Weights of a small mixture-of-experts language model, trained from scratch on English Wikipedia: 128 quick GELU neurons an expert.
Below are experts of layer 3 (counted from 0) of a mixture-of-experts language model. Rows are named router (the router's row for the expert), up (a neuron's input weights, with its number), down (a neuron's output weights, with its number) and show model dimensions 224-255. Each number is 500 + 25 x the weight over its row's rms, rounded and kept within 0 to 999. Numbers have three digits each.
Before each expert's rows: "comes after" lists some tokens at least twice as common just before its tokens as in all text; "gets" lists some tokens that make up at least twice as much of what it gets as of all text. This comes from a sample of Wikipedia text that the model never trained on. Tokens count by the router's weight.

# expert 60
comes after: "\n", "-", "|", "\"", " 2", " 1"
gets: "-", " (", "–", "/", " /", " \""
router:480475492525482486498468506495522469492473441482478490498540445485457470514491479531559502511465
up0:492478531517467484462496538484515458481518534500484558516484520496487523459494518466529506503511
down0:461499446510496482507470469498455535511514495480544451494504477497422494513471515505465491494466
up1:486484501497501508504475506528507496489506496544450500489463536498501481529528499485482426528533
down1:477533462515489537473510472491501483511540468491517519455488517491482510483541502468461486470497
up2:513505534525507515499467511491510505524450470514492450513503506472484521525490489485513520506497
down2:516513527516535477462486504497480496483510533500486492523480522474508496513503496521470512473489
up3:518520503498525539499495528510478559534481506485552510478493500492470515490484489468472544533538
down3:509483520490493508486510514503454478479533501502509535517505503505484502486480507530511518546494
up4:509467527486475530443491507451564520502457505542531577498502548477479505526501455474488468512512
down4:457479490500532500459547475537532529501507510493508492499512489490490517499537533509472529507513
up5:492523562504486453467486536513475534494482472488513517460508514499507476536505455485508491486482
down5:478511516524508539482485473490546499466498530506499497486509519531485480563466486522479527486549
up6:508483487523551543515518527516498510519485512482456440484510492533503540529429505558473530485492
down6:495529467527475509556581499510517483498506525475504511542510498520484511532481500489499501497446
up7:521485517499480493525469467494475517522491478513528488498520492485456462562490482482545528525483
down7:501491493485449519494535530516495479456448462504500497503481508491518482509513513476477541482456
up8:490458492512484556497519486489433516498480486487517507472447477502489528474511457494536499475537
down8:482471468492491479494518592495500470479520478500466513474509476529448507511469514527481507518499
up9:485485553514497479520455524477456516496514485521451485488508493479469539472502530485504535527528
down9:504460533530479501519508504497447500492529481484482491499517467489499517518539485505475468471477
up10:491522545462537544475524527519496513527512471462500525525495476448571513505513483514486408469470
down10:505489517490525495507470497516517480486495513533481524495485473541495552467476504505519460480435
up11:458471595512487510498509511502498520518536485494532494520499525528466515531498483519502511476484
down11:474480458484472571524490470478549481459518487493485481471526474468467491503518499510465501496462
up12:479472469495450527478452546471498518539532531474465505469444528468444466517474493501455516530548
down12:481556503494502536484499455415521525502503496482532514526528490487492504506487503491504514485501
up13:490456543483499498468503485544477525506514473486492494503498492512508480518495483559472493465539
down13:500470478482454533481487491488457463508516550467522544509450473546521491524507499513497508503553
up14:484471511489506489540486496561533465470479548481468503490521516581491487466514462523457551514502
down14:505494512453498467534548516480509490493470514484499481491561493504534508500498442496509471474499
up15:525462529500517520487473483476498527558517456433508494555471482535494507562477515497526500536530
down15:483493482458560503453494495485512463498504473510479472518536459504481475505494519523450438509493
up16:519490476479505489501508484435505465485527531500470474502504502491546525476488498486484541460489
down16:489508504483466473559507476446464484522529512501519486498486518493513481495503523514564541498509
up17:485482509478498510483488498475509521526514492496473485483489513514498485521502461509505531485488
down17:483518486488453507459485477497473523486524529506510504479493484537444544493487469527512498535519
up18:516487475543512529455473512508525491525481506504477534502500542484437500522505493539507541462493
down18:476509520475522516538517539457499484535472528509520521474500469509455483533483520499463450477509
up19:504483506526511524493513498497485491502548491498489520535493546512494461491496503524526492448521
down19:478488477511505527533499557483486500522537506516476490480512449464537497441506501493527492530484
up20:503498503498515526466467534475475557502545515487492534479505485512506515540507513542488502480550
down20:469456485490503521459502510489487501525501454495521486508457474485508495513509501506469534520476
up21:495495561522510478508519563560485492490500496481505524446508482503462483559456435487488489498494
down21:471557499499487513488439508487454430471502535471488486551523476507506530495489564501494500492509
up22:523474554490490499479492495478479471528544456479541493468488490482473460531511468472508491478469
down22:471462512489525559523472465542488466473511468527464512499514481484486493474490516515488523526542
up23:538516521534527526518517552542520549486477480454538496476504490496480499503513503450492467519509
down23:478533467562518497501506518516509521506516490539524508524538531487507504502487493504527519535498
up24:518497492501480518515513500534485469486532512474457493494525498550454494536470491478483511488469
down24:489549538490480498538465535442515522529511456500464459476509475493531470486454517502463520511468
up25:516501471504480476525533471549514462509499494503499537521484472511483520510518501514539496474482
down25:475552478525512515494447546537507490451571523475501536487507442503510477536511479484495531551512
up26:480473512464487507500540519482478485485456536494475531517484518494482534506478483522459521499470
down26:531498469565490454480485519518507506511500537521533531505459515499517486481465501496499545546541
up27:503491513504494481484515518541533487470447517492504520516471498507485494465506505475481479496477
down27:468471471510545500528509491438447488504484478473443459475493469502470458511509483511511487505494
up28:509449517506522571487487535469497496513483472492515508492510510541515450497521476501442502498531
down28:500491501500473495440446502486485501518503456473444526530486510490452486493529533494519498487518
up29:492478509502431489472512528492487509520528495512484477465490515506483534503497501484481471489519
down29:464524502508482535478495483486498457510509514528510468515501488576517502540493518527483510544536
up30:489492487529482501496508521484533457516485521508473491500433498485465519476534516526547475526506
down30:494469483519469545504510509533539470484496477491484471517523442517500465463503463507492554506501
up31:499511537503469432467481512471480480484528487484526527479525469485501540524523532492535452511560
down31:535476487491479496480522538540525517490513464516529500506506434506516508451474502465459551526448
up32:516508542562491505451532479494530519480499493477491515495498510557497505536480476506482501491504
down32:469485508467541458506484486489510546499552493509461466500518475492483531511488495483506496497470
up33:546508523479448553523529507519517508490556484501475506507492555499547512485498486489551511524506
down33:484503534504510512494489518521487508520481485530464488514509505478483512523508503486498510500505
up34:522528555465493555512497493489477518482470439447467607477519490522501472492516502517494526529446
down34:470517462522528463482530484523505536499514515505572481522491486510463516519495465510498526522520
up35:524521500522486518482459497507499424509475526508509510523464475528541536504502476510501502466447
down35:497490523516537523522460533493463481524448461510522487481541466447494500490496498483515487508491
up36:452546521475500484504535525530469468531526505492471506484499541469502562488504509522532485511520
down36:517491492491492493512480495479481523533490456484515510530468540519511483510491536502497481482505
up37:481444485485476513505489494526532542523480503482463471478488508492473506478500518505527521522560
down37:531474485500491485459483495497537470507533459484485516537512508485506502505444492497515470523510
up38:499542530515496486530486484497508504519533481475491498475489490523535495500473502467498439471494
down38:530558453529494460506496517493461510511522491520514482499552452457532533494462532501491469492467
up39:525502520481513577510484525510490538519454456535496483534480502475563532552472491498470507503481
down39:455504492501501455483531516487485476490522505495527504478446493522475517514494523521489502477450
up40:502506542443523503492525492475488519449521592496489510455531474536476481501493523501506477520500
down40:519511529478476526507532465516487486504519506463506539459503510509540510506485470499554467470530
up41:525496507494492527478464492499486503533465495492496450538485541528502469495517496502530503531530
down41:511518503498465504513492470535515511472508501514478512488519513502509527521495498505452497489493
up42:476517530473467455500498472508508489480504519480516527524499451516461487500546522481544504491477
down42:515471453489533526485479500552494524462449482497515512501520438486454547464501468481524482485466
up43:512506538461471536534514534486490523464498473499467520523486485468480552513513501534479505452524
down43:497460469488462511525522468478498514500536484469462473460497479499474508503488459491479537488478
up44:522504526501513493481497477531482520458483500517494478501472448511501509467509482484504474504454
down44:452497482499497471509549549494461507473528543518537487510472497502518536515525551472523508482520
up45:487504483506485495492514530522490516484487469538479509466520525527505516487479516523511468499467
down45:441462491492516485482463498483464472490493500474553515508486482516491492498519495514519519520485
up46:477492493474442477510508463505506519505510535480527533509462520500516514507469521510496525523459
down46:468483502483523502507541527489540490497492469492510486515515544484535511483461476491484521456481
up47:518528501517498523483493521527493472500479503507477455509484518473508508481483494523533492499526
down47:508488497498505497493498500535447518535459517505499497489504508504487464504510495502509487514465
up48:521502505482537514501503488545469484463475474526486517496502534541520476462503483500467477535490
down48:525509481484532516504494478514500476516507479506498475499508493518530501548510533529506533480548
up49:468482551484490526460490518513502502505504478467509485479515468521474522515448470495524473481490
down49:483547509478502506510490513529511517483515501514519514470474528478503465456513492507533490494528
up50:485460477508510528522542569529523503498493471474481509557478497436514489448498499482508503504477
down50:535520470490472488542485512489489497521499505508477517496498506456495499473523465503523504521515
up51:527513489511500454505507506514509512557518440511513505507509534533505474476539537536500488510471
down51:468503487500508468468483447474473493485472461504495511428496479477513496494511520468462471511467
up52:522476553464518521489539506520505570521550475409522529532462539508506476446460527485502498468481
down52:501496496448500428488467497509540520471489490481500458535469532497461501522477485533512482516495
up53:444475514527459491471526487512492497526504526498495442527511514529480507502517527465516490535491
down53:543511505526475509532509480474539515475500467516490518508491514470543472489514523515497503482502
up54:487495552512464472497519470490528499487498499477475504512543488514470498471500485525485494507499
down54:473509506501505494485533500500519516501521508539512505478521488492529490507475522498528499497439
up55:436553543514521525483498500477462462553517532436497466524494465522505469507532505510528490477527
down55:509512473450484526497516552481475496449513509558484457521547514469516516485560511531534498510504
up56:516495488486471516532535481505478531503496508484429451525501461506507453510478496550481493514525
down56:523511495486545478484527464520507492474484508540500509532463502473511486488533474516543509520560
up57:490505522529488462520456507531476530509479501505476485462503449489489493515491441557471470494457
down57:479488494459494490545463476499497526524464526509533450520502535501503493536512527531510483536483
up58:445542503522490465483502510493485465471486523473517477497523478499500479518528499527456505486495
down58:471469444529539523469491497516546465473510507470518510522529525520546529476468528456507497550550
up59:494487496487521552536514522516524476523483502471472514502489535488487515484480474521556515512539
down59:528529496479470503511468513523466487494468436497474500489526498531511517527498528489526496463522

# expert 48
comes after: " |", ".", "–", " (", "\n", ","
gets: "|", "1", " 1", " 3", "0", " 2"
router:487497554516490543477513525518501486584481526511499488529546546474442489497514481489493480516496
up0:498491505466541447496518524513505477545478549492449493489485496486554522545499502508526524511498
down0:494494480488533502501435482527480522542500499503514487492474481529463564517503486481583513486505
up1:508473519491567481480504501536511493474529507502478480509523539493517471504510495466455480521469
down1:519455488508496551494463513494534462481513512468476518523519498508507545470452520481496497486509
up2:507478508494504494526512527520511487490470494478533490530498532528510536526527476450520439547492
down2:486533526495550506502499514511505475510497506513490505552501460510517511456533511447499481478496
up3:528517475487512486511456456505499467471482525506467549509542498518486518574508460561509474502499
down3:526477465476495496469510551531484516486510489520428495465421519487484483453486485476508505486480
up4:507497472516567493520519518495506505474454515507486499479474520511441505505526495489488467512521
down4:486494514513520515498517495518502488494510524521490504466517468525491478441557472515495476499553
up5:522510465515488464488509475455497518479518517514489493523502496500501517510516463497521528490521
down5:467534520465494482505539528517500495526480515530485498515496525485464537533560538485464497483535
up6:485490484495482475469487473492488477451499468487520500493517478467512509490460483468513499519516
down6:509460507510499509488489476474460506500524480531461482443473501503486502523495473472492502490489
up7:539473484487542491493473470481524461489517486510529471505522500455538472530475474527516476525542
down7:513495479529513505488452502515482504495489520473524493501501485518503494503444562511464520479507
up8:484510508456506461522512506500554512516517488483487521492500501460518512474544508509551521522491
down8:502477531497523494542542476518523569450487494522497503524482524490487501492518531520486553529522
up9:503466501514501479497531497476483501470493482502527542504496477497460498517505498499494510534493
down9:546507498470502535507538498515504492473551468517497475473466523481474524509543468456483470495534
up10:533518489550499463523464473485525502496526483492558560499500497486511480525483510481489493500498
down10:467522461510525504513479516484467482510511467460490520499484475417535559521506501530516481531466
up11:488500562508475440459488494515467452505542519491477534518463515453544518548519511466530472506488
down11:504468505479536479487531495469479514515549458533514563493468493505484530496476501528495531530521
up12:491531495519529532523433441466518485509561512462497499452489501499487502460505482546529535455511
down12:481524489500473482524542475567503505526524535509497474496495566531494490526527500504481551532539
up13:533496488493480519538527495464512502546492500544571458471492526506522547497521480503459534508502
down13:471527556513488496493485495512479564506501504468509467531492466491479510475496485515533487453531
up14:502496518487504522521483529515512476493482437505537493498507535512467525509502477524466497524534
down14:539501464480496515498505486481476522511470515550514492491543494506474529512487516542487505504459
up15:522509544488569487521517481466556520517494507515518472521513522477471537519530467536502549509477
down15:506497532502447465517486460479463520481493520492499494492548481468458508507508478495483461481525
up16:480502492516477477499502531530542502532477466478459495469467482545514504508499515476526509518464
down16:527501516474506457529508499519527487516468512486482510506518497492487505516530515524486520498530
up17:484514490491507516513491511478483506498485531501546495526488541477469504445520464472554503510539
down17:509481517490506522541497470545498475514467476480565568493526512492508511512502484511530491512525
up18:517544527526473494507477462494503538495524495500494486490500553499467485513516496508510439520510
down18:490476494542462499536485530507451500529469545512467500507554525471505518517481505541474536511483
up19:479507496498495534485528497521477514485488473478542487474505494504549479502500512495522463511485
down19:468495494501494501484528474508490429493523481477515498495484500444441479508492465511503493518544
up20:493542530506515498531466544504523465525511513491500457516507509506466516485491523527523525513509
down20:507503551486502485474514482541496490485498502488516492520479483500506485541533472520489493469539
up21:490481504523535498495515524472479483494501475473502521476513537538507511481504490507520480477504
down21:539535542461532489499511513520469483485493494527527485496455499528481510499486489494466495471490
up22:494493490554479506477492523508509510497477501509517462479512526513492540490501446511541520501492
down22:507463519495492467477470449486517459511515468518448511518521536461517498477496489497462472511509
up23:490444479516559503517510462483500488513508494528484464486522516518490497509458510490496480490521
down23:519483520516483476547539481538503446512521489483505472480506544449524491499495507533498495485497
up24:491497502485490535499474512473485516490503485505478539535478457543507525473467508483491460493505
down24:526464493508468550514495484521502523519450484501529550470504521532467498515531465516510485533523
up25:561515447492524481496523451493539525472501461497476500486488509494498510501473501495542469485491
down25:515487510530502502478460516495497518478495509498509525475495524516551514505438494522502448463518
up26:513504506472501458485575489478505490499513522499502518507470446513509502508461527469480485526506
down26:505490496510515520499506505537504520531498559543504513536456512561509490458521498497468501520483
up27:515491519472513535475467510473524489499487485488519466536511483503485487494499502536498465539497
down27:510473509492514500464489494529507518491495500540527483530500495486527476536531482496497477483518
up28:509544514483474509493516485535489500528439470506454485500508501456529544506497458551515477468547
down28:468520512446532531494539486479480493488523479485517510521497511506524495524479481520488553484493
up29:504471489478528492498482528519479512509457526521504501499496482485498520460511538470524525515454
down29:519493492429534531506509511476519487543519474503509519485462507532491483513515510524522513518531
up30:510526509513477481453489520527493502544475481460492484485485474491499521480451549517497538487486
down30:520542530490528527543496497472531506474518532515514506469518479472519483500489488479519467506497
up31:472485491455516473480545457504485486499533479487517467458507498469471464540483511486548458432512
down31:493481468479508495503561512488474542453503518494479523464481530474486493513497504540517524457478
up32:535485513452462476520478562538474551531441494470502516462483527488515508489475517508496501501529
down32:492471552507501486497512481508476508488485495539473491511495550452479485474431517493465525473474
up33:497487500487482514473482509433426529507495505499510532481529535499539516485495479510517509507507
down33:505468500537487519479485442490500454518471512481486490512483522483492509471495503489462520513522
up34:525480531520497481511495503480515487509491506509486511561550493516512496507463517531477543465510
down34:520489487515466528506518472509499454488490489477523461517570549491491481541497522511492547461451
up35:441500495487503498489459502473483487505518489509428525517502470517509495510499553513444506463517
down35:510501536467516497531545499477469500518510518503529483457500485526515525505522534509554485440483
up36:483517519478527480511515515492514443509507486493535506495544485500487513541442507468490495496502
down36:492513484552475491514516462488515526527489483513524493477514457528490473535514540509505476516497
up37:467443517464490521466527532466484513518429542515484486521517515466505476532521552509471472535475
down37:473461512475446502508508430490459512490465565519481501487489487480507442507498516519470465529520
up38:493524511468518512520520486516511435501481524478487489506516492478483512481462482513481516455471
down38:474488486488520532523502522503486487500504480480485510507510507491509497477527507484540504476470
up39:515489467494472501521486519483459477498517487509469521475505542521495503499453496465522458529483
down39:548508515478463535477530459520479462514473524510537489516504493484495469530462464484458526501497
up40:493503491493508469479492482502499512466502476447503520533460479518538557465511506485472515482485
down40:495510503491495461512422512484517466462611500506550442526466438468526489540520445489488528507527
up41:516530484523485468530494551484497513491498516475505492501498528479483476515473493486504540514481
down41:485497507485443500498521490498496536500469544515515532482496502530460483475463532494495525515505
up42:487483511498455507526504473498506469520510457493497515503469533467541487518432478511464512506492
down42:518512491486519499508517493495514494506482462511537506523467462498506507470478479563463497515497
up43:502519485521472523519538526499536515484495469487487499499435492455497502471444478515502478483493
down43:487520462526515467510518450488504502494543446485534528526456499510469529513489520490510515522493
up44:517494511499525528519531469492529532431491456491507508523446491493516528548496480467499510480486
down44:492501496498486455511489497528489493541496486484462500504478500485518517489473480510476488490504
up45:498500461489474500460503510531496507513515473485505486469460543488494528527481525501532534471506
down45:510489512529479516476518515489536495489505472482500575515526474522479498558523488519471503484483
up46:497515524491472504458499543497511498539467482493494474546477489520491515536494478529535534498491
down46:496489506504480522504498488517483534564514461527464534434475515480455496506531533502516511527491
up47:518482522489472527477487520523502458488483450505498493473481482472537500493477476518489497512489
down47:453496507547499485522517473483487545547507478516542503490473544470511503435504472545500441490524
up48:476488519521526484536531543543510482504466484525514465507498521528537493507517448518439491536487
down48:522490525474462503515510485481471562514480492480469485527521475461530465479507539484534505502506
up49:476492583493505494509517523496490516529521499473487464476491498487474476539498505508571492481489
down49:510493492530517505528457477492567438452498484553505509519540458504526518552480436520508497540490
up50:526494517482543515496456542502503499541480530521520515493521557533502502533486508521483474498504
down50:530508550491506548530498525461496533491523491502515482501523485494515566474487486497516495473489
up51:503470467519511477499522437473485465442501495531434519533526510500527498487514486499534501504445
down51:502496508518530499477543495542463469483496533551478490516496485498464493533506533502439478542518
up52:506492487515524530474489574456480495514536492498505552486467490461478499484505528529490485485477
down52:453484490473515505478532496524540502511499492501491524497500481496538514472488477530502477490507
up53:492499492483485461537489517532485507504479496488484494490491516548502540495468500523530492456544
down53:417509455461509486533496515522460444494512488467539525539508522509506476540523473527481540499494
up54:514507494495473522524529460505500524553447477506476467486487468531540543501467471520561502491445
down54:520495472473503493498501452506496528508522490507510457495510508516481481520502493507530515526487
up55:544474521494490501479487490489535456485493463465496534486493509493500529516455485471502513524422
down55:509501472472501480530491482485523523421489518494529481518495480511474511469530462501442538500523
up56:500537502484508515503483473478519511513501501482461488510465510463494485536488432486464485486504
down56:495494505485540456504452503495484483516484489489490495549482488492532501474498518516545493500498
up57:486517489471511488484556503481489523493515462499527477491504475541443530547462499514516512530478
down57:507469507536534495517498523536505547528521499461560454491511492506516536479540483478562534481518
up58:501472476491524466543502567502455470512472503471484498524496540519483488465469496511490511521481
down58:539537486499467501539504506544476505512489500523497488531514504547515482512482489505514444529479
up59:498471488446476507487527501469483520522479490466519494501456487534462578467514494483460486518484
down59:512515501526520501526503485492513502516486528526536515479499546500483523504512523494491502495488

# expert 21
comes after: ",", " in", "19", " 18", " United", " ("
gets: ")", "\"", " 2014", "3", " States", " 2020"
router:498479498483493519481575482524504468485512541564471490514534456464509495519497501518492482525505
up0:542509503487477512500479482505554507507467501522452483554488481505511522517497490449488471497465
down0:499509484487456496510509477465521494471481509524494480502494491537518514501441444488501484501558
up1:497509526555504491555500462530534521500469493480482474445471506521508503509481464525473512480478
down1:512486504517462505467473557522478432476454500494506519478536496429508523512557508510482464497493
up2:496554481509475535462496500544500501512531471490485500464535510492496509460497516491572506493484
down2:498547485524464458478464494531507500477514526474519487502537500508517473488525455463496501494505
up3:519505527463462500507575499520477504509506493514523485517507512489482483509479431500508497517478
down3:557454505487498512509530508547455527505519525514513467541508530511461509504492487521504510494483
up4:438515516495509509476552504484505466484510510502493530459497505482511517488494489539525466503467
down4:477530458514479539533519454566519506519465511503514512470492519487492469506481511472495518512551
up5:494488487522511520512532539516484494541476517499492519495514484480466563500469492503498504552458
down5:535458510500467499473539492485500473510478478500482458484454476497440489530448469485463446507483
up6:505509448531470471526498507497533490516517543511467519517504525465494523515486461542459507466498
down6:533560515501483479533514462496505490514474480514483495527481497514506500504497519547534490524482
up7:551473512518500499498496542495506511539523508528501458475474535507518509532537491492491498504463
down7:515500515490491537483504510503528503450549517511572518520493494502472497463500508503471457505516
up8:512556513483485495514449516490504483470522514528552519503487522501496486524487514492519471452520
down8:517498508510504523482497513545442507493525490559459507476477479489540462472489501538486486532515
up9:488459513507516461521498506485473478516464484463510541465480549493501497480458471483511488557469
down9:512513495514484522516508457490522474537509520480481489535492527492514469491514527518466516497510
up10:476467514475492482500525497505502527494498536515470510469494509512474502472488505513516459495469
down10:493491476493555498508483471513479483486543531542481502493483524507510517490485488556512495504480
up11:478491493452488518481552547536542504546493470496495516483480493484476463466450501521493483491489
down11:467472487512526504491461507515530471489483493489488516469482494485492515498499471528502530532498
up12:468459475537472489501497470503518459497522543496475502457499496502476539463489528478510471459433
down12:485486477487515502471523492539466497499519538505517519470499514493561492545519517475498493570514
up13:495504485459530512472502476501506480513479532530499464492507513494525504484493527494475497527484
down13:507491495510515521523523490514532462457488465513486531530517504485464500494432521493491477517501
up14:513519543512538466484522534474520486471487514498503471520536519533484536499477479464502521484509
down14:540513490526492537502520509494469531522504463567534490487443474522521515510502504481441516490509
up15:455526507493493487516553476508524527482493476514497462486471452494535521519478525495520538505490
down15:484508484519555496525457500499554482463482508455531502489513493496515474512466542532480524511469
up16:484503534506507485484562520491461508515521437489522507486502420557492487477482533498454487464493
down16:472557462478483502500524511482480492505521447514515554490517553535520489446480470479459479554474
up17:451503497497499490459485450470464525472515490495519510481507493505523479491495446483529540497504
down17:473511503527481537438504536476485515550470533523482513491489482460505492492526509462491477479493
up18:497504557518535526487484514512527492505460472429513484502498537516471480524498473492483541470502
down18:533502500520485487523525516536484477530488465526508501513482480475506476540505554473520500472489
up19:460495487535457481493479502463476498540517487505534506496487530523492514482507566487490497517460
down19:487490494504520539505479484547476517526484499488522531504487512509514507478493468495542525504483
up20:480488489494524506457487462463522528539499489493493465478474446479470565497506510521501543474463
down20:501481530476541526472481461499504504539529508482536527499492485435507508477522537466525545443474
up21:507468513511486550482479477498517504475512522506539539543473509474485488513493485501472512500477
down21:543534456483467514474482509514552487498522467516493521509475520503527499509494477504527499507521
up22:506483458496465505500492496523553514475478504480453463468511465484506513467506490532488496468503
down22:532507550525526486526467543509507495514468498487480486462509456505483535496484520491498469506494
up23:453491487529467509486486500470520546518438484494516489522492509469514504474491472489521493505534
down23:558496497500506521484511539520523517488521468485519513494535508544493505519464491491510481504560
up24:492500535492509518472460531506533512528497481489491491511511535531496511443501512441517519512494
down24:468502481510489525483506522484559514513479528473533477479518508502511519485517507475508522516499
up25:486501436557504474463501479476485462521499464516482497509536488495499522530516513503512516523475
down25:526468527548503434475484505478468459525499520521459476538498493541477512463533518513531487479476
up26:509489505536547493499520512552490428501521523582477501519504532519499493485470485545488501485501
down26:553492534493522539482513518550481484509487482519506460549515469510466473512476498542485462532520
up27:481477488532512504485501550471534514524497500521558507515497472534511515514475515502513512515513
down27:495485493484469526510538498524473533492511501482485455503474516486541532491482523498536480511518
up28:483538585534481501458457517497515516557489495495545532488497523491463489524465477488509532501458
down28:478544513491544483479496503497482549544535480463482495507502533483471543526506483496553479505476
up29:482467522506513545467477476457479548519530483504499503482503497510451481492523498493496476519521
down29:497496485505503474511513530472514523502502503487470480491528487541510512495520493481486462457525
up30:535492506493500507471468492535491531511485476506496495517491498487512488519481477496479495522493
down30:521509509441540523485497483486477493496496510523491482495528488486500461514527477534505524505513
up31:512528530534541491534541484501518460485504520463529471508528537516527505458464445477522480500487
down31:485494548511436503542512521490485518528510492499532517467471575497491473482466504520515466489493
up32:479521544463515511482505542510509507525528470461435505481565479464544443496526538499541480474506
down32:496503497499483454483458543481473489531487534485504514536502501513478532481512535491499472510523
up33:515491496462529523509507462502529489471480545467480519524496502504517483535502514510492516473531
down33:495487500501516466521490479512511462481474490484527497487476469522534499519502506482492493446464
up34:532545485529501518479506528467521467514546517509495493465512462507498517510498534499471478503479
down34:518526479512521489538474496497514550491532509525480487535513490545547492502497466474462452521582
up35:495536486496491523529475491472550470504494529508558493508489486502524456516479495514482513494502
down35:533509502476517520466521493484475525481497445509528485507496514533474491570504504481502486466554
up36:503502502494500496500461508551536519538491515516456507505453501513562515534527533479506481481507
down36:497517492471524505516516475515502485455503511496488512499513464496530525490533563511516458439503
up37:529482502478486472493470528501547456496480540495555514541465482514512494507459540537478501474534
down37:465453511519526492511538503499487538497518491508474514481514504505490497499491491521503503504525
up38:535492515487455454484542464523484504462503493461570521520548506547529497521484529505464517483508
down38:496510495474531510484526509506496517485471501488509511474502446510455496489554525512487513484475
up39:513466503462475496480520529515510518515521487471510464476482452490466521488474512534496462533467
down39:506524498521500518540490533491461472486477472495553517510485546477508469517497492493518496493487
up40:492473546505501462465471501511523524497538528502478466464473508518513501486509520449491523507507
down40:515489519487459487524525507471526495509517519487436441486485459456502496511499532523507511470502
up41:466486491510514533449510500504536505529489460549533507510468470517516556487504492513531499502461
down41:506495484518507491484525485479539510518544465540537535516451498468526487480509493514506470514498
up42:472460519496489466485483457534515532498492519509487522478507492478471515510512478525517506526530
down42:473468521489531464490494512538518468491470494477492459478522479491492490498511494523478491490505
up43:533494527520477516538461510526493485509499447468472540481517500496530517484512518465507482468502
down43:496511471473486476488502495533520506475473489541477528531488494510513489525497477517501548491492
up44:522491537477521507514526499530488505458488509493501474479474525498529504509483462522482500493481
down44:481511538495479498490529469486550468505530508479535516590479477536506499490493447533512496513482
up45:511484490481488527485515499498530486504445525515516491523510540491542505538525517498535499543469
down45:468487517509527496554527511513513502515477500522470509461457521501506524472529502503510456506564
up46:476506517443496470499478498519526509492487491494495502514520495461475526523491526502517505467498
down46:485495461478485526541494480488539498509555522490533509540512467493450539485473493478477529453452
up47:496504534515518494474495559498518532494492494466546495482527440516509516514489486495459511507509
down47:486505502485524523454523480494477477504489452519486466502483494512524493466469500483466471497519
up48:497484478485484474492497484483489508534516561511491509483517484508483526522500495500526482511506
down48:461502489519501455501518501478436490536501519523533523452509546494499542489496513526538482490524
up49:493545497489482497516459471508534510496489504507490470493498514522552465534514459561508480527501
down49:533476533497503484487465512476449529514538515549497479537479485523546438451511488524504511490459
up50:490497482534532495502481513482499521464496493531495471519462512505469519459520502469495449497485
down50:515520509537522494514489526478491490517501528492465509463524532469464504477552456501574481539525
up51:500485504471487552497464491489514536469489488498485482533465542502505460496506518485457526489521
down51:501487483548465470500490553477487524499449490490471497482478496479534501468489478502502483513517
up52:510481502462502576460508450517476528521465513503507520512495458503528439518504479456484459461503
down52:488502520517467516507503464483460485529530480479498496514481514502447490483541528534519522500478
up53:497497525536531535493510471485506470488443522479510515498469504534499490489484473523521484476482
down53:516547522524476497515441497521499499432496489473511510528498505510482535459515490472501469505470
up54:490495486546529451497490508492531485509497555497471484481517509525473535497498505499505475506517
down54:479509465476517460519507526506508530469508513506494474500510528497509534469500492526512528488512
up55:498568511524491503481514492499503438520483457509519487465551534505504522480497495487540514465459
down55:475547491468551506497528505551469488486474491478486481512532507490484535535468486547504554471497
up56:471516527519489535498504522503527507499467513488439511503464553474481502471511477507527459519513
down56:481491525482486456492568524556461520522512535538534530494479488486498469487500499492501453525506
up57:471453515503502543468542541492492493516460499535480465517492501487500509479490455517491479561515
down57:465487495490514493525529485521512470496520512482471518479503491507488504530510478466496547479565
up58:457470504457469478500511485465518480534506498527491488509501557504494541474502515504522504518506
down58:481459521506481528512507509491549481499500486534478536533505478524492514521494472532503549454514
up59:493477528524548509473542488468509471473507482517541492489488480481486480516501507450460478462513
down59:487522534526512480518476440509498503497499490512485550482510504504487501491536493536528535508523